config.yaml
num_hidden_layers: 8
hidden_size: 256
n_experts: 48
experts_per_token: 4
d_expert: 144
d_shared_expert: 0
hidden_act: "swiglu"
moe_layers: [1, 2, 3, 4, 5, 6, 7]
router_score: "softmax"
normalize_top_k: true
routed_scale: 2.5
balance_loss: 0.0185
balance_bias: false
router_z_loss: 0.001
init_std_router: 0.0063
lr_router: 0.00166
num_attention_heads: 4
num_key_value_heads: 1
head_dim: 64
vocab_size: 16384
norm: "rmsnorm"
norm_place: "pre"
norm_eps: 1e-05
positions: "rope"
rope_theta: 16700.0
rope_fraction: 1.0
qk_norm: false
attn_scale: 0.125
tie_word_embeddings: true
parallel_block: false
init: "uniform"
init_std_qkv: 0.0167
init_std_o: 0.00417
init_std_up: 0.0167
init_std_down: 0.00251
optimizer: "soap_variant"
learning_rate: 0.00232
beta1: 0.95
beta2: 0.99
weight_decay: 0.089
lr_head: 0.00468
max_grad_norm: 2.0
warmup_steps: 200
schedule: "wsd"
decay_fraction: 1.0
decay_shape: "linear"
final_lr_fraction: 0.0
batch_tokens: 32768
max_seq_len: 512
doc_mask: false
z_loss: 1e-05
train_tokens: 259700000
max_steps: 7926
dataset: "wikipedia_en"
Below are experts of layer 2 (counted from 0) of a mixture-of-experts language model. Rows are named router (the router's row for the expert), gate (a neuron's input weights, with its number), up (a neuron's input weights, with its number) and show model dimensions 0-31. Each number is 200 + 30 x the weight over its row's rms, rounded and kept within 0 to 999.
Before each expert's rows: a language model's description of what the expert responds to. This comes from a sample of Wikipedia text that the model never trained on.

# expert 24
It responds to: Table, list, taxonomy fragments. Symbols, digits and short pieces in lists, tables and species entries, such as *, °, J, year-final digits; also he and she.
router,189,175,210,212,221,154,150,229,224,151,241,247,194,229,157,155,157,188,172,242,221,239,247,211,211,160,249,197,231,170,247,240
gate0,195,175,243,156,172,222,204,207,188,219,211,241,257,177,226,160,213,186,229,214,180,217,197,256,173,187,233,199,176,216,181,220
up0,264,224,238,158,210,247,189,196,217,215,182,201,202,262,199,180,177,153,181,197,108,194,213,191,197,187,170,200,204,187,206,218
gate1,190,204,228,161,153,183,167,235,187,138,226,212,178,198,216,235,221,168,182,180,215,189,235,216,185,195,153,213,249,234,213,194
up1,183,209,140,194,177,178,255,240,182,192,255,220,250,191,227,186,202,159,262,183,198,236,194,162,208,190,206,215,213,209,177,140
gate2,197,195,143,182,197,161,224,187,226,209,208,200,263,246,248,178,168,214,187,235,214,193,202,247,271,185,199,123,203,186,223,220
up2,192,179,148,218,214,185,125,281,237,224,243,129,196,189,208,180,218,175,175,204,217,188,213,161,196,242,247,140,163,177,115,173
gate3,207,174,207,189,220,200,192,216,122,184,228,175,221,184,200,177,199,218,186,210,186,173,212,192,183,198,224,249,195,226,215,184
up3,243,233,137,218,144,161,227,172,204,218,188,183,212,208,213,201,255,190,149,225,264,238,169,196,168,202,182,187,177,223,228,211

# expert 32
It responds to: Table cell separators. Pipe separators and blank cells inside wiki tables of sports results, election counts and statistics, plus semicolons ending list items.
router,151,183,208,162,215,186,172,222,213,174,196,229,199,235,185,169,199,190,177,246,145,221,246,148,230,199,216,205,197,174,252,160
gate0,149,194,164,212,171,128,178,220,226,196,208,156,225,218,225,217,238,244,253,245,233,171,236,224,189,228,195,198,179,197,209,157
up0,191,176,224,194,182,166,180,195,197,185,229,208,181,221,176,220,285,219,271,212,235,185,282,209,174,182,190,175,212,244,198,171
gate1,178,251,166,184,171,233,137,198,193,213,186,230,162,192,266,209,190,155,192,214,176,233,237,222,211,189,252,230,213,198,189,181
up1,210,221,210,255,183,181,220,271,151,194,177,199,186,229,200,207,232,205,215,225,224,171,160,184,195,219,245,193,238,246,223,228
gate2,183,224,178,195,228,188,183,188,193,215,248,200,265,197,186,206,244,221,264,153,220,175,223,187,257,231,253,153,153,201,183,265
up2,158,192,204,230,207,210,198,231,188,210,185,175,182,216,203,199,185,179,202,231,177,202,226,169,191,170,215,232,236,207,165,217
gate3,208,252,223,178,191,197,200,207,201,248,183,234,158,226,226,165,208,198,181,258,232,190,179,191,222,152,156,168,255,200,109,193
up3,228,196,206,233,226,160,171,248,198,213,211,183,234,192,240,205,180,222,187,221,122,191,171,236,194,214,146,222,192,224,219,186

# expert 43
It responds to: Name-initial capitals. Single capital letters or short capital pieces starting personal or place names, often foreign ones in tables and lists, like Yau W·ai, Charles K·opp.
router,210,187,165,261,244,182,173,187,234,168,205,218,219,210,191,139,178,203,223,197,227,234,222,260,233,166,207,242,223,165,222,208
gate0,149,197,190,214,274,192,209,177,206,182,258,213,253,210,203,197,198,192,157,209,233,214,192,258,235,186,210,174,205,184,210,180
up0,159,203,194,160,239,210,212,200,204,172,195,190,163,167,188,157,145,148,215,211,200,165,187,189,176,245,242,161,172,194,130,237
gate1,170,195,165,218,191,187,147,211,268,190,215,189,225,165,187,180,146,201,202,126,231,227,193,187,201,226,201,240,221,205,253,236
up1,205,170,194,190,194,154,233,162,212,229,202,180,220,144,214,209,243,187,193,222,161,223,189,247,173,215,163,187,179,196,195,168
gate2,172,210,178,217,239,211,128,194,247,199,201,251,225,198,211,252,147,214,250,169,177,184,186,217,182,245,168,260,271,232,156,184
up2,180,232,209,227,151,159,235,211,137,168,160,205,215,226,181,212,169,253,183,211,150,163,192,225,218,177,133,215,199,203,212,210
gate3,198,237,189,210,164,154,222,257,207,208,213,189,203,222,190,283,235,204,249,245,164,174,191,164,159,150,187,179,203,192,147,149
up3,214,244,203,177,245,226,181,182,252,244,171,154,224,237,191,189,183,218,184,197,240,209,193,218,197,158,137,177,248,207,178,132

# expert 14
It responds to: Space and opening punctuation. Bare spaces before numbers in table cells and lists, plus opening parentheses, quotes, dashes and slashes, as in Born: 15, Floyd (10–11).
router,168,215,195,198,200,155,218,234,235,212,166,243,290,253,116,164,179,210,172,184,199,217,225,195,242,210,226,202,193,130,253,188
gate0,193,243,245,216,168,191,207,216,199,260,218,147,206,216,230,187,201,133,233,180,201,192,253,239,176,194,201,209,172,154,236,193
up0,140,171,239,218,136,182,168,232,232,204,179,181,172,207,148,142,257,179,250,241,226,171,230,234,167,179,215,209,144,179,208,219
gate1,188,232,192,219,186,240,206,223,164,178,172,170,225,143,233,203,147,272,199,193,194,168,209,220,183,211,163,194,228,249,196,177
up1,174,199,192,203,229,236,156,221,181,170,243,182,207,170,197,189,174,145,215,233,160,156,172,232,200,256,168,242,181,199,204,203
gate2,218,217,227,190,197,198,225,180,215,268,199,258,226,225,233,186,192,210,162,221,210,225,213,193,185,187,160,213,206,216,206,192
up2,221,197,173,229,156,189,213,179,160,186,178,166,157,193,185,186,156,164,216,207,183,191,181,275,224,248,210,197,237,203,237,180
gate3,206,218,199,187,167,210,247,154,190,185,226,225,179,179,168,215,167,182,188,164,205,185,208,183,216,194,205,226,276,156,183,155
up3,157,192,223,196,205,170,227,220,152,238,177,234,229,209,194,200,246,191,219,213,207,245,196,201,242,176,223,193,217,196,243,201

# expert 9
It responds to: Kinship and role nouns. Family and role nouns after "his", "a" or "and", such as brother, son, father, nephew, wife, director, plus some word-final suffix pieces.
router,146,163,181,186,201,158,164,198,229,179,235,244,160,216,164,171,154,179,186,236,208,241,236,240,162,170,245,187,225,178,231,251
gate0,206,179,174,185,185,236,156,166,255,179,165,193,172,196,222,205,131,211,182,192,202,162,233,233,207,191,253,159,203,236,206,221
up0,174,155,220,188,222,210,220,200,170,188,267,154,208,178,193,181,218,236,137,164,310,201,175,157,181,192,162,222,194,170,200,186
gate1,165,231,167,207,127,221,198,169,181,189,228,210,235,194,148,223,197,174,260,212,189,230,193,196,173,201,209,177,256,231,175,194
up1,229,147,172,226,161,212,179,184,201,231,214,242,220,206,159,193,249,214,149,244,171,194,169,163,168,225,185,142,192,210,190,161
gate2,195,241,198,230,205,217,211,208,187,195,177,233,203,252,200,189,220,161,222,182,164,231,206,218,217,226,241,161,226,193,135,184
up2,179,189,218,205,211,201,201,192,227,186,229,164,176,218,234,158,163,133,197,191,191,223,165,215,219,211,184,166,231,191,225,261
gate3,184,143,199,207,202,181,165,191,190,217,218,191,219,202,219,210,161,226,252,222,180,204,223,220,189,138,136,212,205,196,250,180
up3,196,199,187,179,164,192,171,188,219,204,211,180,246,194,201,200,239,256,220,223,183,224,214,242,188,170,201,183,247,194,205,211

# expert 2
It responds to: Mixed names and pronouns. Scattered tokens: month names, surnames in tables, sentence-initial He, mid-word pieces like iling in bilingual, table cells.
router,185,173,189,176,190,153,173,204,236,172,242,229,163,224,155,160,168,180,194,266,180,248,234,197,227,153,256,197,223,162,232,217
gate0,231,183,200,219,214,205,131,170,217,179,196,183,183,242,210,242,206,164,185,196,187,181,215,241,167,198,223,237,211,232,248,214
up0,155,143,198,220,199,205,186,216,172,181,237,195,172,242,217,247,217,173,226,222,204,178,169,199,173,216,161,221,153,212,181,192
gate1,205,154,199,237,193,204,189,143,127,232,170,174,203,208,137,141,151,158,143,250,195,150,153,177,209,212,160,182,217,190,193,261
up1,191,255,186,221,179,160,232,178,150,162,188,186,179,222,232,171,185,230,214,196,156,234,210,192,162,167,147,164,159,187,223,153
gate2,219,210,181,200,225,242,221,252,170,247,209,216,202,191,230,196,200,218,234,182,320,165,225,216,204,201,191,189,176,186,223,177
up2,156,164,190,258,166,251,255,190,150,183,209,208,194,182,182,199,202,176,184,236,246,172,177,273,182,172,206,153,191,223,198,202
gate3,212,157,170,189,233,192,149,246,197,150,190,203,243,260,213,189,117,229,195,225,195,220,222,214,141,204,217,186,236,248,212,189
up3,191,183,226,234,202,186,202,218,243,201,250,188,236,204,216,281,182,149,177,195,216,231,225,140,116,218,140,183,188,238,165,186

# expert 17
It responds to: Place and institution names. First words of multiword proper names after "the", such as Federal, North, West, United, New, and ordinal endings like 7th in tables.
router,148,159,201,192,164,158,143,241,258,164,240,241,195,225,153,179,160,179,190,260,170,241,232,221,191,169,227,168,242,160,236,229
gate0,206,183,202,141,228,239,188,177,166,159,125,160,190,249,234,230,174,231,155,186,185,254,207,167,180,228,183,199,236,222,155,227
up0,201,214,204,209,242,185,208,219,214,189,213,158,214,206,218,148,200,231,203,189,214,211,197,148,217,186,233,203,221,229,208,199
gate1,222,170,193,273,198,145,176,218,140,198,186,223,203,191,233,237,207,218,181,218,202,225,198,164,219,209,184,209,210,228,244,163
up1,228,208,190,203,172,171,139,238,254,160,130,241,197,164,179,224,222,187,201,168,199,190,216,244,192,194,199,196,174,199,203,185
gate2,274,153,180,195,158,215,189,118,228,176,176,206,153,255,179,200,196,172,185,237,243,179,190,241,211,177,170,180,229,207,197,196
up2,230,244,258,202,176,183,206,177,202,211,173,207,211,155,194,171,216,213,209,187,248,206,214,211,209,234,194,203,198,143,225,156
gate3,169,253,176,188,201,214,176,177,259,239,143,242,200,220,183,172,215,191,159,198,118,185,286,195,181,184,198,228,170,215,173,243
up3,249,175,199,121,181,230,184,155,160,203,193,194,177,168,257,184,222,153,161,162,226,200,239,217,239,235,188,203,182,260,177,200

# expert 46
It responds to: Line-start list dashes. Hyphens starting infobox or list lines after a line break, plus en dashes in scores, table pipes, slashes and semicolons.
router,216,204,181,146,205,188,212,252,223,189,204,209,235,273,194,161,211,200,198,245,183,252,203,201,167,189,219,191,248,126,276,156
gate0,197,183,169,216,196,162,206,197,232,162,208,199,207,186,181,226,201,200,223,222,192,208,233,212,196,222,157,246,165,156,216,213
up0,201,216,182,220,203,104,131,173,184,199,186,230,175,187,215,197,194,187,207,251,213,226,240,224,155,253,213,198,203,155,174,204
gate1,177,154,227,207,186,188,175,170,175,225,204,183,185,161,222,237,212,209,228,184,245,213,165,219,222,254,172,223,156,213,188,164
up1,235,130,231,210,184,216,239,249,244,243,201,211,174,197,172,217,216,216,220,137,213,210,177,221,211,205,208,202,160,243,163,158
gate2,191,187,206,162,234,182,228,166,200,196,213,179,224,214,248,201,216,173,251,159,184,162,201,230,156,194,168,240,227,232,206,246
up2,200,181,215,206,195,168,189,183,191,193,144,190,226,230,144,201,188,214,153,204,167,178,195,191,144,236,248,205,152,122,229,96
gate3,199,172,175,167,192,166,149,214,209,235,205,202,198,221,168,201,194,228,186,143,195,188,210,263,194,195,230,185,120,226,222,202
up3,197,218,170,222,210,194,185,200,184,253,203,197,226,194,210,203,190,182,199,221,186,202,202,222,206,231,220,266,187,210,161,287

# expert 6
It responds to: Numbers and year prefixes. Numeric tokens, especially year prefixes like 201, 199, 195, plus digits in tables, scores, prices and ISBNs.
router,143,167,165,155,167,190,193,234,226,158,185,239,221,245,171,192,191,195,147,256,166,216,236,217,197,196,213,241,210,210,207,183
gate0,213,172,137,162,167,205,184,165,175,183,148,179,174,186,194,256,224,206,222,240,239,170,206,263,166,214,238,160,199,175,212,213
up0,216,172,217,121,177,215,251,181,230,265,211,220,182,168,199,212,226,238,201,224,170,235,233,151,210,234,163,200,237,165,195,183
gate1,193,169,184,140,197,199,183,200,203,253,213,227,230,243,150,205,225,180,163,203,220,204,213,171,212,176,218,197,237,185,160,234
up1,184,209,214,201,234,220,215,177,164,210,155,208,165,173,168,125,215,204,165,216,162,244,233,191,236,175,241,282,274,145,180,229
gate2,182,143,161,147,229,205,179,151,209,206,227,175,223,235,188,228,213,194,225,224,163,244,215,302,220,223,195,212,231,267,175,199
up2,186,227,238,208,200,176,241,253,253,227,164,178,232,208,185,224,183,203,204,183,215,209,196,229,144,176,94,167,222,222,224,249
gate3,227,171,170,189,205,258,200,205,152,259,294,213,203,186,281,240,202,245,240,199,194,184,177,197,229,244,181,175,264,217,220,208
up3,213,232,191,178,127,164,217,185,235,217,153,210,198,155,186,216,190,186,220,212,252,194,185,179,185,198,183,194,227,173,237,163

# expert 4
It responds to: Titles, notes, word pieces. Role and title nouns like President, coach, director, politician; "Note" after an opening parenthesis; odd mid-word pieces and Thai bytes.
router,170,187,253,212,200,153,163,213,223,150,217,230,145,221,155,175,185,175,193,228,201,238,247,165,212,176,243,199,212,173,252,245
gate0,177,230,239,200,221,170,181,222,206,235,164,177,210,197,190,187,201,202,223,152,219,156,221,111,220,189,203,171,198,221,242,203
up0,236,144,185,215,168,166,183,181,215,192,216,229,275,160,231,187,206,170,197,200,155,176,230,251,151,184,240,232,209,212,210,218
gate1,207,183,172,215,186,159,195,168,162,187,258,217,252,155,214,195,166,189,208,216,264,250,215,158,183,176,158,222,156,277,217,209
up1,263,165,159,175,206,245,199,233,190,216,204,196,176,167,272,212,256,186,153,188,210,191,212,230,161,236,211,227,169,222,151,174
gate2,185,156,141,236,189,192,222,176,178,170,150,183,186,247,199,207,186,258,138,190,253,203,213,202,152,268,195,220,233,238,261,146
up2,202,218,227,195,228,245,218,173,162,115,224,184,210,243,218,207,191,261,213,215,183,255,226,216,187,211,264,200,164,238,191,153
gate3,204,174,234,184,263,144,236,159,171,237,167,176,180,231,211,187,250,185,186,221,199,223,221,193,230,245,179,232,168,186,186,245
up3,194,194,209,240,169,240,216,233,194,245,235,190,202,183,218,227,146,207,226,193,179,213,212,161,202,178,190,221,215,248,220,243

# expert 21
It responds to: Table row starts. Pipe characters opening wiki table rows after a line break, table separator lines, and heading equals signs, mostly in election and sports tables.
router,203,185,190,243,233,176,177,180,205,199,211,226,265,214,175,185,190,173,180,193,252,245,212,183,229,202,214,154,231,197,227,164
gate0,173,209,140,182,170,200,254,156,177,227,226,206,216,192,172,225,201,210,225,165,179,163,224,215,187,139,238,217,182,156,169,194
up0,146,154,219,197,195,170,214,169,177,188,169,230,222,230,216,159,228,220,211,136,205,160,228,244,221,213,179,210,195,146,203,213
gate1,208,186,217,242,179,178,235,195,193,153,161,174,185,264,243,229,195,201,118,167,224,249,145,189,217,179,188,168,203,224,211,203
up1,233,234,218,200,175,248,171,216,229,187,240,214,195,224,191,209,206,197,196,181,155,220,188,195,231,177,224,222,250,188,252,209
gate2,190,183,187,160,215,247,185,186,206,214,216,221,156,167,215,191,222,206,244,237,158,171,206,268,155,176,238,194,226,187,226,144
up2,217,246,144,153,185,158,241,246,163,201,214,172,185,229,254,184,227,240,180,190,222,188,235,163,181,171,200,184,216,193,258,198
gate3,226,209,215,191,116,162,158,237,222,189,183,238,232,203,199,219,154,202,217,201,224,239,136,197,193,213,224,165,178,237,228,152
up3,207,172,212,263,210,196,208,195,184,181,199,197,183,227,162,213,171,262,202,141,219,225,222,190,249,203,214,199,155,198,168,211

# expert 29
It responds to: Clause-joining commas, and. Commas, "and", closing parentheses and semicolons that join clauses or list items in running prose, such as "Diliman, Quezon City".
router,196,208,195,216,155,187,200,228,231,173,174,203,188,196,176,136,191,194,156,196,199,231,220,207,150,186,220,248,224,160,287,204
gate0,198,212,266,149,210,215,208,209,200,179,166,212,200,178,233,191,228,188,154,238,194,222,160,206,172,209,224,158,265,186,226,163
up0,250,226,203,197,152,235,157,150,199,183,175,204,173,186,206,219,181,175,197,187,180,193,162,171,192,239,228,185,198,228,175,171
gate1,197,186,210,234,151,204,235,197,200,175,202,185,219,194,200,190,194,221,204,187,149,233,257,214,194,257,182,140,196,178,175,216
up1,194,177,211,222,188,186,188,211,182,239,222,183,143,147,215,228,147,222,215,216,223,182,266,190,213,171,195,170,232,212,206,199
gate2,204,163,157,230,193,173,261,178,223,194,205,194,182,211,182,207,149,204,225,187,170,184,178,160,204,226,219,210,167,135,208,181
up2,172,241,193,169,199,177,187,167,243,192,165,242,171,167,169,223,197,233,225,212,170,194,196,202,192,214,156,218,225,208,181,239
gate3,228,208,164,259,225,162,200,215,232,185,206,261,175,171,197,237,137,241,204,179,214,202,184,211,234,162,127,206,201,213,237,216
up3,196,204,198,213,194,208,151,181,193,177,203,180,214,234,171,182,226,221,262,182,183,180,244,172,195,200,223,188,169,217,171,183

# expert 39
It responds to: Word-ending suffixes. Ending pieces of longer words and foreign names, such as th, rd, ical, ular, est, eded, as in spectacular or Gunnestad.
router,227,186,230,212,167,173,191,218,212,180,207,231,182,189,179,202,187,223,217,244,181,192,247,158,236,196,201,209,199,182,213,199
gate0,242,193,210,212,257,230,184,197,205,207,233,219,193,199,190,193,172,205,217,189,225,219,179,210,250,139,189,230,174,190,207,165
up0,203,141,163,195,205,228,183,178,224,216,182,163,203,242,169,281,187,185,182,154,202,164,145,190,227,126,180,190,209,217,200,209
gate1,209,177,217,204,241,179,182,140,218,199,208,202,221,233,216,157,170,184,197,227,229,185,152,167,211,159,182,251,185,159,208,90
up1,283,175,188,241,242,171,193,210,208,207,224,217,190,198,202,211,207,162,203,176,131,200,215,212,195,205,126,182,182,178,197,220
gate2,186,196,196,207,214,183,223,183,185,214,178,207,134,204,192,234,188,154,254,236,175,144,170,170,211,197,188,205,209,157,210,198
up2,168,132,171,234,209,155,165,204,141,222,201,224,162,219,174,255,212,211,242,216,192,259,192,199,207,198,225,203,147,224,136,205
gate3,184,210,235,217,216,190,167,177,140,212,171,134,195,197,156,218,208,233,220,125,258,228,245,186,197,198,231,223,246,158,212,203
up3,195,199,166,217,221,237,230,201,194,227,176,234,234,189,186,202,197,172,195,188,209,223,186,194,207,189,252,195,219,123,182,211

# expert 34
It responds to: Common nouns, word fragments. Ordinary nouns and units in descriptive prose, such as area, km, wood, village, tube, plus Latin species endings like -us.
router,257,154,243,197,242,166,175,229,234,175,254,248,164,234,167,160,174,172,188,239,193,217,241,214,235,158,250,180,234,171,249,202
gate0,210,157,196,198,273,213,201,210,195,177,185,135,230,234,193,210,194,242,184,202,182,189,166,184,171,120,210,184,216,145,213,207
up0,188,198,231,214,176,186,227,167,193,170,190,184,176,197,203,221,165,184,180,205,203,179,192,147,213,152,208,165,189,256,201,168
gate1,215,164,149,183,238,214,203,224,192,154,185,163,250,159,212,268,218,181,220,200,189,167,219,232,203,193,254,229,214,189,260,188
up1,223,225,192,203,193,175,202,191,189,277,213,235,175,225,217,205,174,258,227,209,189,275,154,205,214,186,228,150,160,185,171,209
gate2,165,207,211,161,209,252,192,187,219,215,156,239,203,138,204,216,237,138,184,227,258,185,253,196,201,165,246,204,200,164,228,220
up2,166,248,220,232,214,177,196,179,189,180,270,184,201,252,168,270,162,244,250,154,124,219,203,203,193,201,179,234,102,169,179,203
gate3,212,191,235,201,195,174,189,213,190,211,194,227,184,209,130,195,200,231,166,200,134,200,215,185,278,221,159,193,249,150,232,179
up3,165,197,221,163,192,208,207,207,218,207,201,210,227,165,236,217,198,166,216,208,250,181,180,272,219,192,202,180,214,203,205,216

# expert 12
It responds to: Nouns of people and organisations. Nouns after his, the or 's naming kin, offices and bodies, such as daughter, son, candidate, company, government; also °N and mid-name pieces.
router,212,168,208,252,188,168,161,208,245,159,209,245,177,235,153,145,167,172,209,253,199,241,246,212,218,173,243,171,233,177,242,223
gate0,257,203,244,165,229,292,223,197,200,203,162,204,190,214,180,196,246,207,208,197,178,202,218,226,204,177,188,251,246,201,220,207
up0,170,201,159,229,129,227,217,205,206,191,187,165,230,191,183,182,225,219,195,205,203,196,239,216,166,166,176,210,193,172,161,153
gate1,184,185,152,179,210,232,206,194,149,179,183,255,252,151,170,182,173,197,173,243,205,194,105,185,222,166,231,248,181,250,183,152
up1,206,190,194,174,211,216,187,213,235,220,252,173,183,252,193,271,180,207,181,200,189,250,224,204,229,207,203,287,207,168,187,166
gate2,220,258,233,215,197,198,196,187,184,182,223,244,182,147,186,175,181,249,189,197,261,205,145,214,177,173,163,212,183,203,211,212
up2,236,158,208,181,237,231,168,180,231,157,216,210,220,161,170,216,224,250,164,224,216,207,166,221,215,179,276,221,239,175,184,227
gate3,227,265,178,248,224,236,144,167,214,196,200,255,192,193,205,158,181,203,180,240,213,206,193,161,237,199,216,234,236,186,188,184
up3,143,190,130,225,179,207,231,160,169,214,211,171,192,194,205,172,180,205,218,153,238,179,197,221,210,186,228,211,186,203,245,247

# expert 20
It responds to: Proper-name first words. First word or piece of multiword proper names and places, mainly directions and adjectives: New (York), South (Africa), North, Middle East, Hold'em.
router,183,189,227,213,163,164,183,211,244,171,213,229,162,226,167,170,161,192,203,224,191,215,231,203,204,156,248,201,234,164,226,281
gate0,164,162,209,212,139,175,240,227,220,217,198,238,175,212,230,211,190,167,209,180,156,192,160,240,192,207,187,211,229,186,218,207
up0,230,190,177,226,205,132,240,186,197,219,252,170,212,201,187,189,189,189,193,225,174,196,232,168,182,163,175,163,183,232,196,199
gate1,215,208,228,208,219,224,225,216,166,181,243,246,217,187,156,208,235,220,145,202,225,175,202,224,168,179,212,288,206,222,203,223
up1,233,252,210,182,203,183,174,158,198,204,226,219,202,223,203,149,193,140,220,210,199,214,180,197,214,243,182,201,202,191,205,182
gate2,246,229,238,211,148,142,224,189,205,176,212,253,235,145,184,228,189,231,228,187,236,215,188,199,162,177,195,206,223,218,190,238
up2,185,181,207,180,144,213,197,178,204,109,201,234,198,226,202,190,171,209,228,220,209,125,204,244,181,245,168,206,178,178,194,213
gate3,220,146,171,222,192,173,208,159,197,218,233,156,221,117,177,238,198,196,184,174,182,187,183,143,178,229,185,186,170,208,240,212
up3,219,149,198,167,193,250,184,188,195,151,208,185,199,185,226,185,182,179,202,180,207,184,217,137,193,199,225,176,197,267,242,181

# expert 35
It responds to: Final digits, initials. Last digit of a year or number after a prefix like 197 or 200, as in 1975, and capital letters starting quoted words or acronyms.
router,248,185,153,149,236,206,185,178,219,163,201,224,203,192,184,194,147,173,212,198,213,188,184,262,182,159,188,193,211,168,218,167
gate0,170,243,220,254,219,146,244,239,218,224,168,210,160,249,183,189,202,234,189,228,179,184,197,140,205,204,169,187,258,223,201,174
up0,169,194,188,203,191,164,192,207,210,233,215,177,184,234,194,220,167,176,166,171,189,227,161,222,223,204,217,170,219,177,193,215
gate1,216,168,201,152,236,226,212,214,186,194,155,170,180,247,186,218,219,203,233,185,170,216,217,160,179,238,229,226,207,193,224,184
up1,158,259,154,193,196,260,201,244,165,202,158,182,240,239,192,203,179,201,192,225,164,136,171,160,158,209,197,226,258,246,220,158
gate2,156,182,200,182,227,230,185,225,204,265,243,190,180,227,217,212,211,235,189,209,200,203,171,188,225,205,192,173,211,187,185,184
up2,210,134,182,154,233,229,215,164,166,224,152,213,181,225,202,209,190,211,203,200,172,168,177,237,230,190,196,173,172,200,171,204
gate3,193,210,189,192,176,218,161,242,125,229,156,213,248,241,186,153,213,214,148,188,217,216,163,175,187,162,240,199,236,163,216,165
up3,191,205,201,181,180,218,192,248,185,159,272,185,187,205,196,169,219,198,176,173,207,225,177,231,157,202,183,152,216,206,196,221

# expert 16
It responds to: Noun suffixes, whole nouns. Noun-ending pieces like -ation, -ations, -ies, -ity, -ism closing a word, plus whole nouns such as school, year, area, system.
router,197,167,202,235,262,205,180,160,196,216,218,201,194,219,197,175,173,174,172,220,187,192,232,224,153,207,214,199,194,187,235,188
gate0,211,156,215,247,230,208,236,184,218,180,153,158,159,224,166,160,257,206,216,182,213,160,218,180,221,187,200,226,203,202,174,173
up0,222,254,193,235,214,246,209,189,220,180,198,205,173,227,161,206,270,232,231,151,225,201,238,197,172,239,206,168,233,226,207,209
gate1,131,192,215,190,204,205,197,209,191,215,183,183,164,208,213,224,210,167,198,248,215,190,125,233,176,217,200,206,204,215,225,161
up1,181,165,162,221,244,172,171,201,188,213,206,192,220,160,177,238,209,154,187,173,176,155,232,147,198,210,181,236,194,176,130,176
gate2,221,149,205,194,211,167,154,195,188,200,208,177,188,243,156,215,159,176,231,161,213,236,207,209,224,221,151,155,193,181,235,154
up2,258,206,168,140,186,208,248,211,224,198,228,199,169,224,171,158,215,205,186,188,206,202,220,229,221,218,198,200,191,213,181,228
gate3,243,210,173,202,192,186,255,166,229,218,228,178,192,208,188,230,237,209,198,194,149,194,225,177,215,224,235,241,239,248,218,210
up3,174,207,223,155,252,217,184,221,263,187,196,145,199,200,204,190,180,203,182,227,151,237,185,256,185,193,194,222,232,198,181,203

# expert 1
It responds to: Sentence-ending periods. Full stops closing a sentence, often after numbers, places or dates, plus paragraph-final periods, heading ends and some commas and "but".
router,173,184,208,213,212,190,178,208,228,195,176,210,222,173,181,166,172,186,220,188,190,245,235,234,182,208,213,240,209,139,257,207
gate0,189,205,185,128,200,210,175,252,184,259,191,203,169,203,213,216,262,216,209,161,206,194,163,181,159,248,201,205,183,207,186,221
up0,189,174,230,175,207,192,206,185,149,214,226,166,237,165,227,179,227,182,149,179,146,169,250,182,174,160,211,164,130,142,195,142
gate1,196,227,165,146,157,272,178,198,195,183,197,202,198,234,188,200,166,222,216,191,194,176,206,203,192,213,216,234,153,164,196,180
up1,194,224,280,210,184,130,211,195,224,233,177,184,239,162,180,180,225,235,214,214,244,206,204,167,178,199,196,200,191,236,220,270
gate2,216,176,210,216,223,186,209,232,200,244,147,189,190,173,155,219,154,177,185,229,166,253,242,233,229,216,200,194,199,257,141,240
up2,235,164,231,227,187,230,194,189,247,201,196,227,184,165,158,186,208,199,229,212,157,170,161,176,223,212,190,270,273,219,186,188
gate3,165,214,289,190,244,196,192,187,199,209,222,179,212,186,219,188,242,185,253,210,181,175,193,231,211,187,161,222,171,208,192,218
up3,186,211,221,224,242,150,149,202,145,150,184,195,205,224,179,178,171,198,238,194,243,156,230,225,205,145,209,296,210,165,208,177

# expert 45
It responds to: Digit-group commas and units. Thousands-separator commas in vote counts and attendances, plus %, °, km and coordinate marks in numeric tables, and commas after place names or dates.
router,218,183,220,226,158,193,176,259,194,181,193,229,191,196,153,195,184,198,177,218,205,206,190,160,140,190,201,235,195,179,236,125
gate0,167,208,165,200,190,203,228,260,217,167,215,180,201,237,186,196,184,195,217,196,224,214,186,212,178,218,232,192,244,228,156,214
up0,200,195,209,216,188,190,193,176,190,202,160,231,162,224,178,232,214,164,208,207,185,220,178,199,179,224,201,215,200,214,270,205
gate1,190,175,168,154,247,199,219,218,188,160,164,195,218,198,213,141,222,215,235,203,239,189,200,158,193,155,138,176,219,169,209,191
up1,165,166,223,189,238,210,211,175,174,191,210,198,204,167,198,124,163,170,172,192,229,160,226,213,212,235,176,144,162,230,161,164
gate2,202,142,211,261,238,160,217,194,189,240,173,173,234,215,219,260,248,180,208,207,178,202,199,185,222,174,183,211,242,191,209,164
up2,190,199,170,215,210,218,190,248,205,249,181,126,231,229,196,262,147,199,233,212,205,220,185,163,182,183,194,194,183,197,194,170
gate3,217,168,171,195,222,191,188,195,256,192,193,172,178,218,157,209,171,190,208,195,188,211,216,177,175,239,171,245,200,196,196,158
up3,198,200,223,170,236,156,211,215,131,202,231,182,175,185,128,207,220,206,174,303,221,229,167,184,223,178,192,227,206,153,183,190